{"n_experts": 64, "d_expert": 128, "d_shared_expert": 0, "router_score": "softmax", "balance_loss": 0.00337, "tie_embeddings": false, "beta1": 0.95, "batch_tokens": 65536, "dataset": "wikipedia_en"}
Below are experts of layer 2 (counted from 0) of a mixture-of-experts language model. Rows are named router (the router's row for the expert), gate (a neuron's input weights, with its number), up (a neuron's input weights, with its number), down (a neuron's output weights, with its number) and show model dimensions 128-191. Each number is 128 + 32 x the weight over its row's rms, rounded and kept within 0 to 255.
Before each expert's rows: a language model's description of what the expert responds to; "comes after" lists some tokens at least twice as common just before its tokens as in all text. This comes from a sample of Wikipedia text that the model never trained on. Tokens count by the router's weight.

# expert 9
It responds to: Table cell entries and US state names after a city and comma, such as Maine, California, FL, DF, Votes, Nominated.
comes after: ",", " |", " (", ";", "),", ":"
router [132 141  97 129 136 156 122 117 141 124 148 110 117 112 125 208 126 126 115 124 138  87 150 179  83  81 147 102 156 140 103 114 122 104 149 137 132 171 133 157  97 187 135 121 170 191 138  94 156 132 155 131 168 148 167 129 115 194 127 141 160  82 128 106]
gate0 [165  76  94  83  52  75 124 130 133  95  97 177  88 170  96 194 144  87 141  87 148 153 144 146 120  71 101 107 105  95 149 142 165  62  95 161 148 170 134 201 216 106 143 180 145 129 183 126 134 133 148 125  91 127 184 127 144 158 186 121 163  99 186 130]
up0 [101 169 130 114 165 124  91 104  69 191 126  52 132  87 152 170 176  95 119 108 165 139 146 151 175  60  78 119 162 116 133 167 117  94  68 182 115 137  83 127 169  95  88 169 127 120 122 145 125 121 119 126 120  89 102 121  87 189 170 145 161 111 149 124]
down0 [137 101  88 168 150 139  66 148  24 186 105 137 125 141 153 123 132 105 163 122 176  89 142 122 118 173 121  55 130 133 143 140  62 153 147 145  65  98 113 126  90  87 117 167 111 112  99  83 134 165 108 131 148 119 101 166 178 153 108 147 170 146 129 165]

# expert 51
It responds to: Opening parentheses before converted numbers in tables, like 38.8 (1.53), plus units like sq and sentence openers However, During.
comes after: ".", " |", "8", ").", "0", "6"
router [101 150  44 137 116  99 117 157 160 130 137 145 106  92  96 200 114 162 141 140 130 131 189 128  87 134 139 135 181 125 124 119  85 110 144 133  88 170 132 143 121 189 162 165 147 174 118 127 161 168 114 131 125 115 136  89 104 200 114 125 189 111  92 168]
gate0 [ 97 162  94 125 148 120 122  87 122 148 109  90  83 214 117  91 177 135 129 171 140  92 137 110  94 188  96 186 196  89 173 171 109 115 102 144 146  81 129 133 121 191 139 116 154 110 168 139 155 144 169  94 123 163 169 168 149 130  59 144 173 138 176  97]
up0 [103 172 127 109 117  89 113 154 174 181 165 131 117  71  73 111 173 133 150 153 145 139 159 124 138 135 127 139 113 101 118 180  66 105 156 160 146 180 123 144 168 155 174 134 104 145 144 131 141 143 112 174 140  70 122 112 124 143 128 162 123 178 168 127]
down0 [135 111 150 102 112 155 157 144 120 109 166 168 153 158 132  72 115 100 100  91 132 200  75  70 165 174 144 164 206 105 143 208 160 179 135 103 104 108 121 119 147 147 172 112 179 137 129 202 149 134 138 130 125 115 104 113 144 102 240  86 112 165  63 120]

# expert 2
It responds to: Country codes and nation names in sports rosters and result tables, such as GER, USA, JPN, plus nationality adjectives like British and French.
comes after: " |", " in", ";", ":", "|", " and"
router [156 134  96 142  64 148 159 116 151 132 157 122  99 143 124 126 113 115 119  95 148 118 204 132  99  77 157 129 136 101 105 110  77 125 136 101 122 146 195 196  74 137 178 173 140 136 137 147 145 174 172 195 190  97 155  86 120 184 127 171 132 130 123 104]
gate0 [167 163 161 160 103 129 162 154 161 157 139  88 125 112  64 170  74 137 143  81 147  87 209 196 108 108 100 106 124 117 108  88 115  95  81 140  89  62  96 172  87  93 130 128 140  96  95 139 116 137 154 172 162 113  88  89 119 120 146 108 106  98 130 115]
up0 [157 107 134 140 113 143  71 143 134 143 122 148 134 118 125 158 147 104 122 136 130 123 111 188  99 155 112 126 123 121 123 178 120 146 146 126 137 145 138 102 129  87 116 119 130  82  98 201 116  91 136 103 175 118 152 134  73 108 152 116  89 102 149  57]
down0 [117 113 110 103 104 165 173 107  68 164 148  65  99 140  86  85 106  97 151 159 182 143  91 181  96 179 204 148 102 104 118  93  87 168 130  83 115  99 139 102 124 125 114 151 141  97 155 151 134  99 163  43  85 136 106 176 128 109  92 140  88 136 113  71]

# expert 38
It responds to: Hyphens joining word parts or compounds such as co-operation, most-abused and o-henro-san, plus odd mid-word pieces in foreign text.
comes after: "\n", " \"", " non", " a", ")\n", " co"
router [ 89 106 124 188 108  75 171 149 212  79 185 117  60  93 148 158 150 179 103 147 167 121 154 124  83 100 141  76 200 126  45 131 112 142 136 122 121 176 141 135 115 154 161 138 133 123 109 137  89 184  88 151 170  39 185  89 113 116 157 166 153 123  95 107]
gate0 [135 186 138 139 139 113 166 114 137 115 147 103 134 124 187 129 139 131 140 123 164 133 172  53 135 125 131 105 162 183 122 196 143 159 116  90  97 112 156  84 117 138 130 174  82 108 127 170  92 153  25 148 155 130  81 132 125 153 100 145 116 121 113 143]
up0 [101 104 174 104 162  90 109 109 232  82 145 134  93 100 133 142 133  74 147 160 115 123 165  95  77 151 157 130 140 118 107 142 111 104 177 157 119  19 114 171 209 151 145 102 136 120 142 153 139 166 108 140 125 129 139 137 106  83  88 120 180 121 119 124]
down0 [112 168 105 120  77 142 137 115  92 172 188 155 127 117 136 113 139 103 148 145 152  76  97 156 161 142 136 104 148  82  98 142 130 121 105 130 167 178 141 180  86  55 166  84 177 188 196 123 106  90 152  97 143 119 149 115 167 120 122 198 156  95 150  98]

# expert 46
It responds to: Measurement units and symbols right after numbers, such as km, ft, mm, kg, inch marks, degree and minute signs in coordinates.
comes after: "0", ".", "5", "2", "6", "1"
router [127 138  74 169 113 145 155 150 164 124 114 122 128 133  98 127 129 154 106 141 172 114 228 120 140 123 204  90 171 124  92 164 141 136 159 125 118 116 145 187 154 130 157 164 138 152 141 119 137 184 109 132 160  86 154 147 115 146 151 122 182 107 163 142]
gate0 [147 141 119 168 103 189 153 124 102 100 119 110 131 100 118 111 112 165 113 144  89 161 145 153 180 131 142  59 133  81 149 145 112 118 104 139 174 145 137  85 169 164  80  85 129 145 183 165  79 108 144 164 141 130 111 119 195 165 147 177 150 137 129 136]
up0 [146 119 117 148 106 165  78 107 107 114 135 141 138 128 155  99  88 155 109 125 113 150 131 119 190 125  87 155  98 104 123  94 118 157 192  60 175 149 124 119 121  86 115  96 176 120 123 121 122 167 103 140 137 120 154 118 126 131 141 106 125  98  68 147]
down0 [128 133  76  95  80  62 120 117  76 165 150 136  64 106 176 133 168 148 164  57 115 126 111 101 133  89 164 136  85 145 123 102 101  95 158 160 126 100 133 143  56 177 164 118 125 152 141 131 114 101 131 151 109 144 116 109 134 143 193 166 105 160 103 137]